config.toml
activation = "clamped_swiglu"
normalize_top_k = true
routed_scale = 1.5
init_std_router = 0.00749
norm = "rmsnorm"
init_std_down = 0.0
decay_fraction = 0.559
Below are experts of layer 2 (counted from 0) of a mixture-of-experts language model. Rows are named down (a neuron's output weights, with its number) and show model dimensions 0-63. Each number is 128 + 32 x the weight over its row's rms, rounded and kept within 0 to 255. Numbers have three digits each.
Before each expert's rows: "comes before" lists some tokens at least twice as common just after its tokens as in all text. This comes from a sample of Wikipedia text that the model never trained on. Tokens count by the router's weight.

# expert 11
comes before: "-", "|", " to", " by", " in", " of"
down7:091111119148146143079139162123117186117067145108145147080143131146122078159116106178210098083092124054106089114197134129096096154129127106137059120132086114189151127153146169150128124095073093
down8:090108123126085149125155098177112075108085179144163117099130107113180151092080135122127127090119117159083115066077140176195128101180163116125207098110137144103148129118107156127197152193109114
down9:162115108136121078141137106129173138175145178152147148129142151186163133125139138130115164072176057049126125129211122131056135163126161133128073116112157084104096165136067147223055127140075162
down10:143154117141176086150081111121128127132129149114141164077169168080123090103158154153223095124096090121115096172120152085092085069140120105134125175140109129129117157099147137186104119129174121
down11:095171126102134158085183122111188082071211094183147135127126097195129152132204160084114122166156129137124166128080149154166207149127102144134109157132128188141122163150138134150130100119182104
down12:132109080091143103088114114091087167169124129148083128066104093192103153142087134157145147132111143194125152124137150110138155175110132147108164158119152111138134126161178049079146124123116140
down13:075156100137082125143147171115141123133129125098082129096155147156093106127164072134114127107135131157094129154072103167131080176136198138077117159177123206114120125148092111067128159113129090
down14:199130156101135136117153093111157104099102161104128126068159063143152111134135141139060133128106157113135174172138132074133063142113125132088137135161129164116113130103089114067113137121102134
down15:087116111118192121076149095178124123119138062118144159111154148150098113113209160149101076119094148170172047148131092120144115176122123132100158126117171200122121124139130078149128135162098106
down16:143133136155141146139143091105122127075123147096121119164115152154125156116133119103095120157168126150110171106113133115115163104102101130134196124082120117089177140134108131117131131166115133
down17:138128108082105101157145148164065113114169154088160145187114159110088131116107060149102108080131159119091069157174073123166112143136130115165074091116108106146072086163100066164052162113141106
down18:093119154123091147107076101114216056117085195135126155110127125170112151129142114131115134185097094124142180134149167109145150106125079146127151111093126159145127081162141088127120119114190061
down19:130159165144152174116160135125148180130104109135097173127224134101087199144218083160150119147140137101120066187170111151144079105129165095144164157057159153131195113135063114134114120107097124
down20:145135147073114070118141086133159132125121064090084149131073153190133103138181152114113141157107118128156171161096125193182133148097127125171175139133181123130169133179139096121111141126131136
down21:117143116097121105141088110129109165153162123151136196162108045159140181116099097151148095126113067107142124103147091161124115090154088170113113105138076142157104103195119111171117100164185119
down22:098190149129135131125131121143143095127118153095106119102137097113082129099206063152153165118122114155100163141066118192092104099138073157168212178135163061124130115095202154132119078189104098
down23:151109104155041100142101086084132129111082108164148128161126094129184097142119145179121111104130103140183124157088141156108129166166129097104096140041078087128132105147093111144139164077120116
down24:137169133076081095111159123142149053158113164142099130123104166170099158125140122135145060138096118152140112110089152105160129154114080075185126138177107094136108124168153092153143118137091101
down25:118131119118173114104072090116145122126149114206106150102139097126089103137125181146136154177108129169144163148187101088128071095163128219109156117198162117145144153136107117078091159046158122
down26:146159179158153136115142101160101083110131111123111167178178105145154076158161112092100126133131159089155159098187138126123111165098190101141081025150133122121181099081105069154071117132183141
down27:110181118120135104157137143174121153085081130179086178141147107109129147090057175087117202133094116092139129064103165152136123113093156121134128154092174155151104101141143090130117069164108108
down28:136169180134152112180135076117119139152127191177086151180160133148130174100083129094155118145140186194120082087114092113115114154150069110154151158108093120111126123155063076103165126131147105
down29:146085150077105117091173083083070193127151109152106160151202104132131098148091232059054112133076083114122185118167148161135153140148135123158094143148080112102146124160144116172113194152148163
down30:145105127150100114061131117143109139096071092080064096065141199154117167141119112136140142092117118167106111154093146131112097097158102151124174102086210151141146127124077094184185053135124122
down31:080123126160095115121150154124189110122189107072199167095137119126056129114192124126081105160138211137149109131145056085109138074111070095127178126115111194106191137153129129133114098110138100
down32:125159124139130151069162095105097143168130136128101095108114180116150171119158128147117078138081135192130123136169092129098098175146161140154142154110115103074136136131071197116120175099117163
down33:119170093121070079150070128133150126109159103105116069093101152081124106158143165117103166131084152080103126093133215126147131132100110149138128147185116098162086091144154155136191110161149153
down34:177127123153113140115123149130057177141160120106121092128130104115107127094115088101108076152052109116135145110093170144052137146098134106081093099121055123131093133129121107134124146114116148
down35:105114099098126186156124113110154129150083171139173119148170121154148156167113097139147112107182121157124115207178033135029137118117152155157072182070084124088177106126064143127130144087100075
down36:112127117121166157146143118127131121106125099213132167164130133159173097125136076169127105188077107173122123104131139169094129117171118192107155098122088121128182097105091161181072158154081158
down37:061133153098096166210107100131151154179117106104134102108144167156133121161088154095091219158090097164137162054170139122126067188108189127126126104133126108130128172161118060110109108093088179
down38:140171130152140171050152106121142161172049074040169120180170073141151128167098082069143166108148076139164168137066142160133072190077057147099091142110077152114149138152113122096122174126124112
down39:098126082154136141101125132114139186150180090084146052117119081116111110137139168067074167136103147129150158107125109104124133130128173054134137131200105178132085166112108139112156147096174177
down40:115117105113088141162113159158117136130149133115107093143063126121146131123100124080145128093137142180086130119136136125133074135111169146098101149099166130073097131147128091184051155155156094
down41:123144075038084106154132177150121138121088063156127192161149130134146122101156105122177107175098130117128070120140097098110101170098183183128104203104111118108166138104124166144079081140130136
down42:116125119120137143182146131092160155092107128084165108131101070143126148047138131108144145135161077156125076110175190222154117177092179187130064108123107090088116124175126194144144132172179165
down43:177147125146131152139128159130161040094119142087093151170142159179154190160094119155121130124165170114109096112132082110069152190139119080130140108083132131109185119149130152151111109190101132
down44:074152146155101141130108155127137106121140106165174116118176132098191132103151096152153178066114101121113122126071148142161141079157105194146152045122133075129119106138113089141132132108108132
down45:118173199106102098141147163127125097166164119128139116116061110121056104135138168104075123119138179157210126128094087132115160098142130148052133111086108147132127225075078144073134141059111128
down46:095156103111129136143158123124188060138102140052173178154121136102180105119172134091084171083217111114117128141067113126159150107114135146100149173143097109060132121147157188133125135147127101
down47:118134108140135116084159078134218124156128089087109181143049191099080150149157188138133113172171053084138107165156109140115107143118135092098163143174113133149159109143131153099109106161077105
down48:146147153134144141150142149100147180123157101084145178203119110120127129131137162142142151099059157109123037106174124121097125132163192114120126163148120095114115096128069174184123101128102154
down49:070126020078165145154157142145083160066103137111131144145115131153151079132080161068127105136130143150074091126156089136089088146174193189105158113064123144176163174162094131080160121157146138
down50:100163113091109151102101196165156183143132126169141158127134165077130123201123098103097196195131153146104149102172159106147172130078117148108098162188113154125093095104155127083096138148140063
down51:181153086108107160170137144110107135136132146151157171160080122123159095173131148116140121178098066122101202163140125169111117148136119102121122131108134155160134166185139154075144151106115184
down52:148109171177085177148117032133210167128100131147117109168142118068095114117193151138111151123084156118159165139091139123124119136124088114200161168147136142092064164149144148117093128085093171
down53:122099093152169128139100087160154087147138132167141142053086187108091111136110151118114103108128125154106135115156160086068195117132148126173159159165061123102126143096078107102134167084093070
down54:109083096193160137149113117122080081119137162129125120192163178139109153129136229106089168135163129109131127116064139136077099107103125141105175106084094123137133179176072155099077114122081094
down55:096125136079190097129139109096076125098108138121080089038117170138117186143111117116125132124078196180201176117171140109160144154134146041174131157179134120115149117090098153114088146096146141
down56:194191142163151120040090146071119099142095131081106114077149109163121112154106095107102123148170128155135147126113121108143159074128065087138151119139115168120152083148155118142127140186137109
down57:144123103084121121116166133174139172149100092093147146129096150130138162138182144091078145105116130150097132155124149074131201084089116127123135121116134115119176181125103067049117101111136124
down58:138105126162126145109105143136150090119162124181115045098119095081073075143090151073103196139133127108109207144149078199139129118109086094144197100094127154105136135136091120111119076142177128
down59:177172148114142102148177130121196109097132073144071137078100133195133105125146136119147121135105122107166152186141131155131155193096136193037116145077150148177180125126093171101090097145129106
down60:119093098125087170096132119125190130146085142083155101081170166131119115097124090138131182126156070171137177068109129101127139140088126115139078180141120164110160138122160136165128149153178124
down61:175110155093103109131165115121192114110145163138123129144106092139102076087169099088128138109180155136129138104136080078163114060112104150172127125078169139145118147178148118121131198157096153
down62:118104135083117155157141199165154135137145192110174092097162044089093215164142127128093127172163142112165128130171111142089164103140139080125132105142119161161098138154168089086117142089104124
down63:129127209183095133140128077156064125048163091075125171175167145163130129105181086125150162095133104088176119121164158180097121164100152090135125167070177122121022126157078101156096126100142120
down64:144080149114119194149112186068141107129153100152161179095071182167180129148186170092141132137142186127131128101077119117093124134163177096106155148113117071119146134160153146126115116128117140
down65:126127143159096113133158111161135136136138130066086131165107214157115166106224090124113160096157090095128108126127125170108138170093091119078126144078117094105139115131068108121099144177109093
down66:098166163047140176139191147143146121103161149143122140087114147137141128117119058118162110118112134092159152089171109085120134137119164142097157133081146110145144104097110149094119127140121195
down67:170132079172142167086179189087117149118155067088064200138159180133120140111165120145182086097140084174153048121169080149166114116127098082112194143104064115114171111100092121125122157167111163
down68:100122125142059167127086101111122133144153069185085098111074123121162122070138149093123126181123151190181184147124176183175133116125149192170110111197129111094077173130192109101141139082122126
down69:178111108115100134115161120127127177141203130100133110142114026145129141123138174159125084095192175146090133143129122121087160125065153140183145073125089202128168121150124109148128139063163136
down70:126112116114137151145048104131130112124097158123137175103153137144125135133141137092135089128094099165130097154141089159077131151156186100155140129143174154082164144082062151103143129103135129
down71:177144110095119180115074168136131153118120162151102134094125170128175068159095109138147117153129127135130080088107102089076140143152104155131089099115078128099082120122095075068114068097153153
down72:120108090125113152139077197146075172135089169174115116116128081101171087163122119108109178130138099147141155145124158116119130154196105100123132096081128114150121093147116080121186134183146193
down73:161131153109097164113088167142176090130142132186147139121121112106129124103157115084150144116060122095113169134086144133156131088105106140095124179123094156137108122112157128121132100177083089

# expert 0
comes before: " of", " to", " in", " a", "s", " by"
down7:177162076168145152063162061109160172127126161110110134147138144100133130130188129137095119150117104086129079128143087129130171144147086094075117194120070206136137179157171181113133152123136127
down8:136127180146116139104115208116073101162131112074152122185122121061098170110050103095140137160123098103143151115192127121147114139118122100073173154080171090100108142145128151143116146108113155
down9:123144100174132169110119097137147077093112097126127135152202196157123208082169084171114121109173132154079101093159135146105089128059111127130116114095102102141089095103115149164096139116089111
down10:163104126181066105104092179167160110128142098087139079177086127106178195127111129086114146128071094159113095090116111154168158162085099130137132097140142128090118120145182091184101052113189159
down11:149131084136151132106062125107094129120149152106133133205150053117160104127071178166173129082142173160109170123103116089145186112120132154138139155133150129186104095171149132085150151140125126
down12:164059127144159152082070090128202169159137105155150168134116109152125116152119121163140117133086121080135144115130114128115112124116170097074152149127157115123107166164107172119094110138127156
down13:116132117100173195076072102097105077107160120120092114170132176129166156142137193109067119125110216137169139145132058205100122108116084110093147113140148142115114086100103068062147127129128096
down14:110116161095136182122134161134110111094118091182135105150176097138132100134114147108178186117121156084132088121166089110146101114140137185103120179024128128073122113137133097058067060109147128
down15:115188056116121140108089144139176132130145111150128137162077169089131182114197165155064105142144114098122121129101147135108136116184088130153153089072083147154067135147127124120086110125132182
down16:117110204139136109104143135202148088183099141139158137146146108081110153128151101084118148188084159146161100119155130172134102121074213108152204139135155136120109130159099096136151120150080124
down17:073071091147120167137085162088104095122121091166155099141123092107091120132087088126107090099039172155090168116119136124176093105088118127138124057156175134148140123153160122089071115107038130
down18:114111125151121228089097108095142146149166142168154148150167112180169165119145109177157134157120110148078157162116107116078152143134136105148184128083195130129158126124043111115128103143180125
down19:070127126148116138133137162118124144136148109171156111146154106142121139144142074092176134110134110193157113148139155139083147112102224155123112124177132155105127119153101113163077156071159137
down20:152119175104100152117174137077155160124107164104140153146188177118158116093077076127179155173087111120175134142124115149092144185142150064117079115109184114109155084180089132162154199167159114
down21:158125122117174177147112129129106099105114083137120107159110140122162089169168116152089139105123119075118120133130182155119123090130096081140119127110142136123165141133134147160096107116095115
down22:129119149135188036094114114131207151173120136156170093141116103110065116129160072077099137142101106154118152134157137110155151145167142132142135165070133123116144116194160100176142163079103155
down23:098050103157045078145165158133090137112182160137149131146047186146183117100163145130120119099127113140101149087112152162103151188130122039103174107141155140089147150105194098161078166103190110
down24:144119107139143132103128138110141124110109134095137082163108146069093138152129114138122160073137134144116107100070148096119180123103206129133061074139082127112129174135083121121098137149165195
down25:133116086120117150111100073157108120155119048103118122114147124125144100162131147099070180175112117159153176149083116156175078154140206150093127121110168172153148141157197145137147149117075145
down26:159085125129144103101092079180146156168145184134127129086129153151128129116131130123135107109121067127060152125094118121066110195137132134176131147137076135108112083136176077154095159104103135
down27:128093106140087130185139137070091131139094122094134151161147156129139115101178091133118132150161060119189171087095149141084118139094129146110144126140110177093119097173226221153165117124101042
down28:104140073083101128085110139097151195158135055047110113164089134123162059167114160123120191127184109090082147098117174128127191112046203122163102117126133132126111142180175142123163110152138121
down29:133102089150145156223126157138168134139114135125137136174124124145165179128089111145115114133109073095133138186116132075146116144133141057071101148090138179089198078179083171070134109159152102
down30:168100158139135120118088126126134125143143122186097142105114057044150142183103113122098135142118128116180164073122128151152138126123166093195142091122131159120163092165152059115143157138171160
down31:113142146139101142102121105136193141155146151149108124113118110112100088104121126111114086173149135115114107113156106122084129116108081131151085144127117159169059154139156128190069128115123066
down32:085146183138041151146155129100068108175109108132131084137098186135140102149105074079149131107108121119055148114145145170175090085114069105080124163093040111100158190141116161097065161123112085
down33:156125115143166152125147126066102225163122121114105109120148161127174044134182104105127131160094091116113176139102081059114157151129120114093115122136079174141172122103097093136135115133156159
down34:131133108131095112177175088093091157092111104134135165087096092097142097079093148093135108102095104113170139151134109155136153081106121081123059089108105129133130087087168104066150139124131158
down35:119162154158090136147161169107119139207074162167092135141078111144154099116149073150128119070162150103161081105127124186138117132141146173096121197128141101156074159141140140167053167164099141
down36:116079143160183157139181136134125142169157104045132115135188118121147135081138084133123158105127169102112139076105125163122120113065176086117118093108157125141066121129079153177127156085094121
down37:092126068092162159123132114108194086090101128160071092092114113155099134146110131132148145102127150158047096165143090126178110078133172089130145115128122162188164113101048102132121148070130136
down38:134133143130149142192137149106151097065094154120124171133092157138147117130135156124079140187157092129214111157139118108134138101091145086101122108112144125135102148167077139073145090122149192
down39:108131138080114141143119144089056151121138096151101131135093109167193150151137188141107157151124125157151042144167081100110123141136161114175101093130189195130132062161047029106121180173093126
down40:060107173164090164087109126108194103160075121157159143081075140132087110111104099082142155107146101155098178124141181142159177133158142129218106120109125117122085151128103152136094154073134082
down41:125093112172134139183183100133098121137103106137122132186159111101146105079165131091142148137180126114172199121082093165145103154173187103081166136130157154128169134130045095106154174104180164
down42:111059119131095143139102142141064091121096105158160127121056152161160146132092093159118099125049091180135143108149143151077092151208187128070138126114131141124152104095122184127173092117156112
down43:145162117142062152094118150182164150114149161130147139081137215111082126125128148155108115089196106101121101116139154094129135126124130123138163136224059214105094082143144121174110081148064101
down44:139186192128165234120115129062176126121069115132064134100118123192092174113122087186162179110128133132139186167147087204124171129146119159091063171074080130119170070201085113133157127110087114
down45:104140073142159112176130110138088139095140131113105158083089202128142124137187153166177112107157128133082147154103130127124089145151106169172127124145097085082120117131164129127189105093180129
down46:078104074174118109122111109145131163121198161187181124126138101133098182067110147100148100138055152129168165112110140123089106201173124159097160091103119172093054161178150115115048128117195144
down47:175145111126130167127086134161145107102108125092081129135046162156078112102170147198076145161167127226103162143119097109126154050141157129195142124115166159176115111092082073132146176151183131
down48:122094163171107143207117122100120089177133126067126105115158155143073128146098169167169187132102122122092126144140119173076096104160134176160087106080119147136144153141118125132101132171123141
down49:089182112148169130187141175101117140166169144150124146145086157105171123131191070136123156102116148125175189122180108134081095170081119098114153119126103115126174117132108119103167102103133124
down50:075141078140115159135144139116133170157094140144154134102133086155132160148117151086063137113146177172152163075130092079153095066203136102132126097184155160141113172139167103113105129027128089
down51:128068213185140111122139125147098107177130142159148163095130114121112214132146137132115143126084131141130214121121138117138134127106102138103182161128116049133105147145127112048144127159066147
down52:111147097089072126107145167143162110077142129094132083169097170103130134107103172096147105159180144176149156131135182159145093107127060226149152141134147165169138108133052110111177154149169135
down53:097148157083187143133123106158145139139182065057134148152197089094114170077134101131129141136130130123172134177093155101113155123058144173175099101104080117170135124096170132084104165135109117
down54:114099176154201172047146136114108140122126113162096125092130065154159115141122120165156116212139101140179132130126112083079115126167141131162095185177150177099151150105118082168113118100159164
down55:108130115162158194135130150140157129130080158132152178137192120145093161163161128087165074172109100170163133105124105087134113121119129166185170135118138081180105087166105129116137153135101121
down56:071177139048135151128125147097164082101098091135105134071112203138195048104177061127092181118097102090138151185152130135140154132095201110131139173115171083106172066086180143119178114132114104
down57:132152126134091103119149126156150130174077137080062062148093160170101152132118126129134124128153148090162086084143178109133143112129067116142148181153173134100121114109183154153097142150134066
down58:108158101146137114131127165039177069117080117180110138087159128135126130117125140137110176135129150154104103087115162178085104090157117121133147116110122110148195087138115185159178104179123121
down59:098140142131112113168103148106124152180084150131150157120127164069126161189104127132064141109121117090185181101145115084153103153155151078126151144089108139104159128156064140157167149094151084
down60:158123096158121062148077135131100174175136151178060132063061163092076118173117142110103159136143156145117144145161177128156119141126064109136109122151111149146106128153140153111117162131108158
down61:060151123128119128138094048167157136174138156146174075055062099119096141119139170075107136135086112144159179163109111114144133088129173169130111134162163183101153172134178102152171133120169120
down62:101109106101072120096133187152120100108149140106124133146071129150130100066101168140139082159154202096115092183192155092171118116119147154188126141144152119171025159090118144147100114095123115
down63:096109142116092151171102116195100144116142096192118133078126084141123063092162153163173162147103083172114077119147124174021127142111148154118105075125104091133131130120124094169063110144126236
down64:084104182139163134125140138096134216115153197172147125118058130079103125115180168112128165139086121064153144195107131119169165155144104109137155103076088135139116159111184122063159120035148100
down65:212098131134166175102099150076156118104125164117112096124131158097136115102134138134098117193105130138135143162094157105150121116164109173144177129182169105126112171098071131137115121145110150
down66:157100104133165099133090120131200136173108115083092152095106110069095052119149135146105154114099144110110100167115172141055166093104133092126113164167095105117096099086126188193124098154113197
down67:146157165101085167118132101098230060133127141110126140140168127182134108111141101104147113144135073088131123138133105063145073132136194084097072125114128148141118106147076232089121133161129087
down68:166145078152111150186021101127212188113170074118204180163134156143120121107133133149121147132125060078103109123172131130126072180103168180140141121099049132100161114137082141092161136130119114
down69:173089167048125121142131159154157137146126091140119137130118133100118125136173140068105147178185130158147109089106114106118173122107090120155152121144116129087131145095127161091199161098158110
down70:078148184160106112095058103154118109106165123131123130107173113105131086158162087109104119143058157164142137124147085111085096145096172122150121089141160109148076147187140165136069169154142152
down71:107168105125101130096126136113069102153111082074140172160111179081106131128147117072051157097082106132182136139113119117168131144133209123101158136188111081088112180171135072147110052136152164
down72:101093091102064087107127163141109114154148124144152185107163186128120134082176126134186047093123082127094104126155109140144126102154105182144142110110112112151149104107171135117130176137069069
down73:155101129074024077156125110182105102116124072127181138196114132120165082131149122112152187145181115123107092112094129155173167151145128134135148111165109162108076139156159128169101081102207082

# expert 12
comes before: ",", "\n\n", " and", ")", " The", "–"
down7:149118092198124087076149167177094155168118139105167106083173199132072138150125098171160156159072125118114106151227118158143149109094145149176073186152071132193139147157122180096125148091147177
down8:127136147130097152123166142121152092143102119109142124100096111172144151082151066106171210066139142122091103115107096107167086123105111116091109161128106110101129209140136096181114136079081084
down9:157074134081104127099166118095133062071182125142088103217151142125102115097107148125099164153041156133155146102130087119132128133190156166084135135090209147128142134147111136141075103115136085
down10:138098077086129106098134113115104123193220156164184173082123103130142159146128147126087098089113159184144149184149112100159144077157117137158185177202197092172214083141132130087149113135156089
down11:127096109118067170120168126132140156096107107055162146138166116190139128124091136176184174163114131117163149138126144153139119120058113195119098164124126145124100110097132174174099124111186160
down12:111157082093079156131142079152137118102137133109096143187085145132120110107114143116079167131121094115175190067111156143087171143152124086114154091145104122150131162167119155069129145094111113
down13:179151140080095154122114139170115098152126116133128208155140100096107167112191129120066114095141131126150171099125174164097158164138119118133087148111136163100135180153089100097105120137104120
down14:088137090188160159131136123139127098165126149114176178128071174108138127107123129132186118145130131166203108142178204175150126110167082141194171106074153167171142134183127082099122092081131093
down15:123189162136123171144172201188129097149114115161149043099086170073100135172092155110115134155117110130088117147133130087072112105070098115125138104170127147063112166084090104165153161155097123
down16:089114167108158144156172201163101158109134170082096162138127070176136109142087141168124125170110122094169170071107100091097130151146195106142167089129074204156103159155094131098037091116094170
down17:108126116147141172148130150094131140143096102090110164113181178121127153154105116143082140089142134110097175142174169145170051138086161110126208089115137103127160156054141157125123103148118125
down18:092154144122100151110134169164038125158098146089170130161077104134124133177138096175137180163101081154116161138087157157151154132148180153138128106129119106106122152162113160105157125098149089
down19:141138096149132146133128135181222165126158122077119085148179190105096148070112168159103131184150191155128113136149165093132112125169062150132147094064155097139188136069111126146166166166088148
down20:175136098094123194100132118087060122112172142114122150177108123076085158101143079177128121114172106150108140098135138112137110109055164136168149089166136111133099155174140132069116134141157118
down21:071121134089067174151117103105137123102119156096169182105078067133133131077085136099109113165145153128124086156169151169172086124113193075128123152182140119167093103141142115124181105090152127
down22:083110189130155153157162159052092095145173154116192145081135113158137077150090119164112090135065129182138116161114093114122099107145133054158118115173152072152146171116073167155150133137091132
down23:070187127179111086101113185132157121185108151085158163114109086123068166152113150174113073139106150108169095114112132081120126145141094150154171136087134104161151156110116142142107175122120122
down24:176191108138120057099139130151145104215112103118174126105148149141144092154165119201179132163148148106110112126105124124119076164115118106135109113193131136141114082108105144139076143158112134
down25:157137007116148170119117109120142161121091144091155197145112117102121163134035093117173149141171146104097101161190128100112105070138137076179132172129141111121154156063106078125131126101096121
down26:130177112092140107123106081189181088170135134118136135148100082130207098161164102099078174134177114113147158155146199113132126170168167143109182122131141140138105100119175079077120070148137127
down27:107120076146134131110107205101122148128068137139165140090110169115062148110086113090107092138108147158170141161161167175122167182080145055141119103162118082072102153075126125050154133105179137
down28:137138127147067114151163109136150123064090135154150160088129119063141142138142096158078130172102109113120174063160138112129144149114098086097105165140118163119151110126154099115138177130138094
down29:109157135143114118106149160143102091160138112093101177108092162141052111167059171090132111158111123191193106092132163161147154114112133094085113122139120120195120149110163122151136091202095099
down30:140123087115088086150076141146136188118151127133131100100128149123125089120150172120119136164167167121061172126164101105129136140126156107158186105186090116147086104169128178086136116162123170
down31:154158082150063103134134123109136170152179111153127154168128147160158083107177083141105209187130167079095093148133080108145178165125162162119137112120149080123121141142067156073110092118172110
down32:210157135163174163154108124075103136145179102142114150164098058083166110136141141199131123152097093145174095120093158094184112136109128182167155192134105156111086111108139168097186055140131124
down33:143089103134157170125103168092128143141113113138096144183157113078144124085113124104145088124168127157131202194128173136101166182088124151149173145106128090128161149180115143126161125094068105
down34:152173157117095138125149123154097142124208131153159092114114110139172147141124121105067085064151108120122156167081168044145120077166088107081116130188110198070099151141082172065067158154140147
down35:127138160112049095146141103195165141120104124125135112131137194145109139096157094099152068147097147127130122128151133143180123112124134162159187183183113121192115222155180117151147149097102127
down36:140099066092113144169180201092144138104084091140161123067107122133131146087105118154147077138164099059155143088149125141096162098156108121177129108137113083124109173106125183095161132159098144
down37:109126092076156097145145121131142132091118130069066176081055168194106125132161158096172125143163136164141163127126091124041072139117140094111132161113105149150149175136089093121110107185131077
down38:129120123154141177095095156103089128138123137063151159149134139166143188093075107124102132108128114153188150124103160153150139134066124133186113101107176090159090153151132060154045108140142123
down39:124181077128177171139143163120148106132117091121145150147125101140116146058177162089147102097158119088172108120086140154087165102128117131090120104092089133098183145157105128111102102131105156
down40:134075121096101183128093109121156151134133118143133104112113103123176147111111165094152121131162160192072163164114131145109092144136140154116117094158110194150164114122070138124105120133151079
down41:142122152108108131121093121152154127147145186142104088134150136112137122158122096107111171063194108104108175150130134157199110137065173104136094117138071133138070129131070124089124085091200133
down42:115173082110164112105127119106170155127179148174178103061187170102091139125167152081113072168128116164172153073059188125156144132154232128145155104118102176125101185140126099108088166150141163
down43:114103150078102103116081168085117133097155175100129102144102074129191078137048167099160167077115155174152168113121092105181154134148117080148108102124104079117109172107097179180105135112162122
down44:114112104094101140134189164103122154148122103134168102100098138138157125132133170103059133082114127106075137150124138137173097160105188095126149188146148137136094117140107117069122135154096128
down45:060159103163086153101124166143119112167144132078137113099131105106161139154144160056155120153145146170132138123121173140111092091104132148158100085204149117110156073090068123134162084130116135
down46:185132118137094117064120132183115191144185128131099154192091109133205137095086121175122129202169110150111141085143135096143113182122120112191142119112161190135162149152169129121141124167156045
down47:102136149131113196118088156140163106145087160105164163117072143170166102119084082203109099097137107115163127120054161139087129082095162114133156085167097144167123131153135163114077219131145154
down48:088128097073057102123151139087100080119082125141128113128114109052089108159114140126177093093150179196105132162111188181112139129080117161100128140124109146171122148149140144102134107109122092
down49:122099147090139142198133139128119127073183109168133103136161132173107122145140148117150063171129126166134147153171123151064129119100111105107121138147116149179102157142138092103043092124096118
down50:110100122138156169164108158129198119147102118163125053085116119091132076178104168133140166179187124126049125086128133147121159091113160176177147167079145178097155105099161142124145167177114174
down51:149146069162061078085074220142165145137098153119095169143145112135118141126104072143169135160139123135158090137125192097114144176142168150128136134138114138180117110140144139119114061152134116
down52:151089137128107201162108171118113138151129149168092135197158098108146104134127162133138149109153085107110115157087137140172180151109134117125108179163126141098071063117105133100104065130128101
down53:152132125110126086141107161143111134153167089161101148110111143057124074148126123135151067125156089098176172124128128082103140131164136075118088062136107150086135098139168053132131100152116144
down54:177090117131100103153099102161115095148177108106082139128151125107118153080150113098128121129149113117140149031111118145128137201130114125097102093131199143124086077126121087167092212116158126
down55:173156109126157110138178143130133166108121108138108082203129192129089160150176138159171142103099099120102079092127126111092159077133111156126128123119149146185127102129158121173058144164119089
down56:093148139083090085082198121148123151143097128090145084086090151095096127124135093134112111104154135110091187162112134150086163131141103097103140142144084117130126100114150129066096142135160034
down57:096165117073152142115164118112112209152061129141130164076144168065103114097137107194133135148122124118128153114145188092144093129102169172197111145153118187123096174157157094155123141088119094
down58:163111121133096145136101118126135125107090095119115150181177071138168139078051140137163091166128127156133096135083092126137148130102102129131114031151108077172081156098204085083045127127193098
down59:143111127230157196083161170170125130143110141151151141139104181128149147119136157143131118141186148132083146141132112186130107053136118130090147141107154134115134124083033145146132109093081084
down60:192106099067087125074100092117113138128068148170135128175152068085134096152151137141069080130125101124175158079145129099131144144153067104091140113138104139074131133183127125094147116111071106
down61:120115145161101147153095117113166094150119136105143153099171107168154117078080137107111103101177143137108110125120137130127106101172066120128172143100071194107115150145146166081124127114135072
down62:102159189123120110129113159094111205159109137101133131094121075084157122091135089124169092082135125172127171132154130175171163084100176110149121141151151103106166110077161130124097130133160145
down63:086186083092138119089109131086162171106068108094108149152109108124098107114125152108081142168104075107087133091148150135075141162162104136120182097168145105154149158126113128168111142123098118
down64:147121055139093129136131142136142181107161168164141157120076180170167117156150089080115168125122051172089139158175137145162147101094114106142130133152067184104120129093148133115088155189147144
down65:073145164083121142111076133124145136087121118096125107107122159113101099119174176073096139110162099120147147186112113119061135097168148134143123123166180155145124147108144106129124085079122131
down66:088131088124168151135093096123150080102097148169080159126105084123146095159180109172137132143122087093113104103112024126100147140069104123111189102164100164160175077109108164201154177124146104
down67:106117205157140134092171118093113125168112149095132173131124129097154072130133161123123121082111138106152167150069078110134067178122192164159203139126135119176126127148110172105153154122114106
down68:148122124119126099072154103139103150105160192120089111081205089210147131170110123133150150098105208226093082152132108093140118139137133051162143151064164135161157110137113128097122092140151154
down69:161111138152155106120076098112172143113118096116155163098090185132163078175153152136146123124145109229163161151181011129112051076110228106161117090149083145148104077166155081121151103168130118
down70:117109091142109153128157167163118142171131137154123132116124185128099050098126116098137113142087101153112159122101123140038169148161110141112092120119109138134132108158121126087098092128126110
down71:153094188130109106086114126087082152146128162107091134135100126139164169117132177151131118095108159176186094102174144171165141133130109102137107138143123132156138116123098133180078182110066152
down72:107094105133086109125144122079162172149161087171105157125153188136109151144103109083069153131075140137057163041138136163157062157170160189168180091091082135123131162205095078090079118172148163
down73:153137139113066147105101125144106129121147134130169179148106064099168199145137164136124139133106066088161106123038181123141115104064155150165164142169090177104163137099161125126133074168135066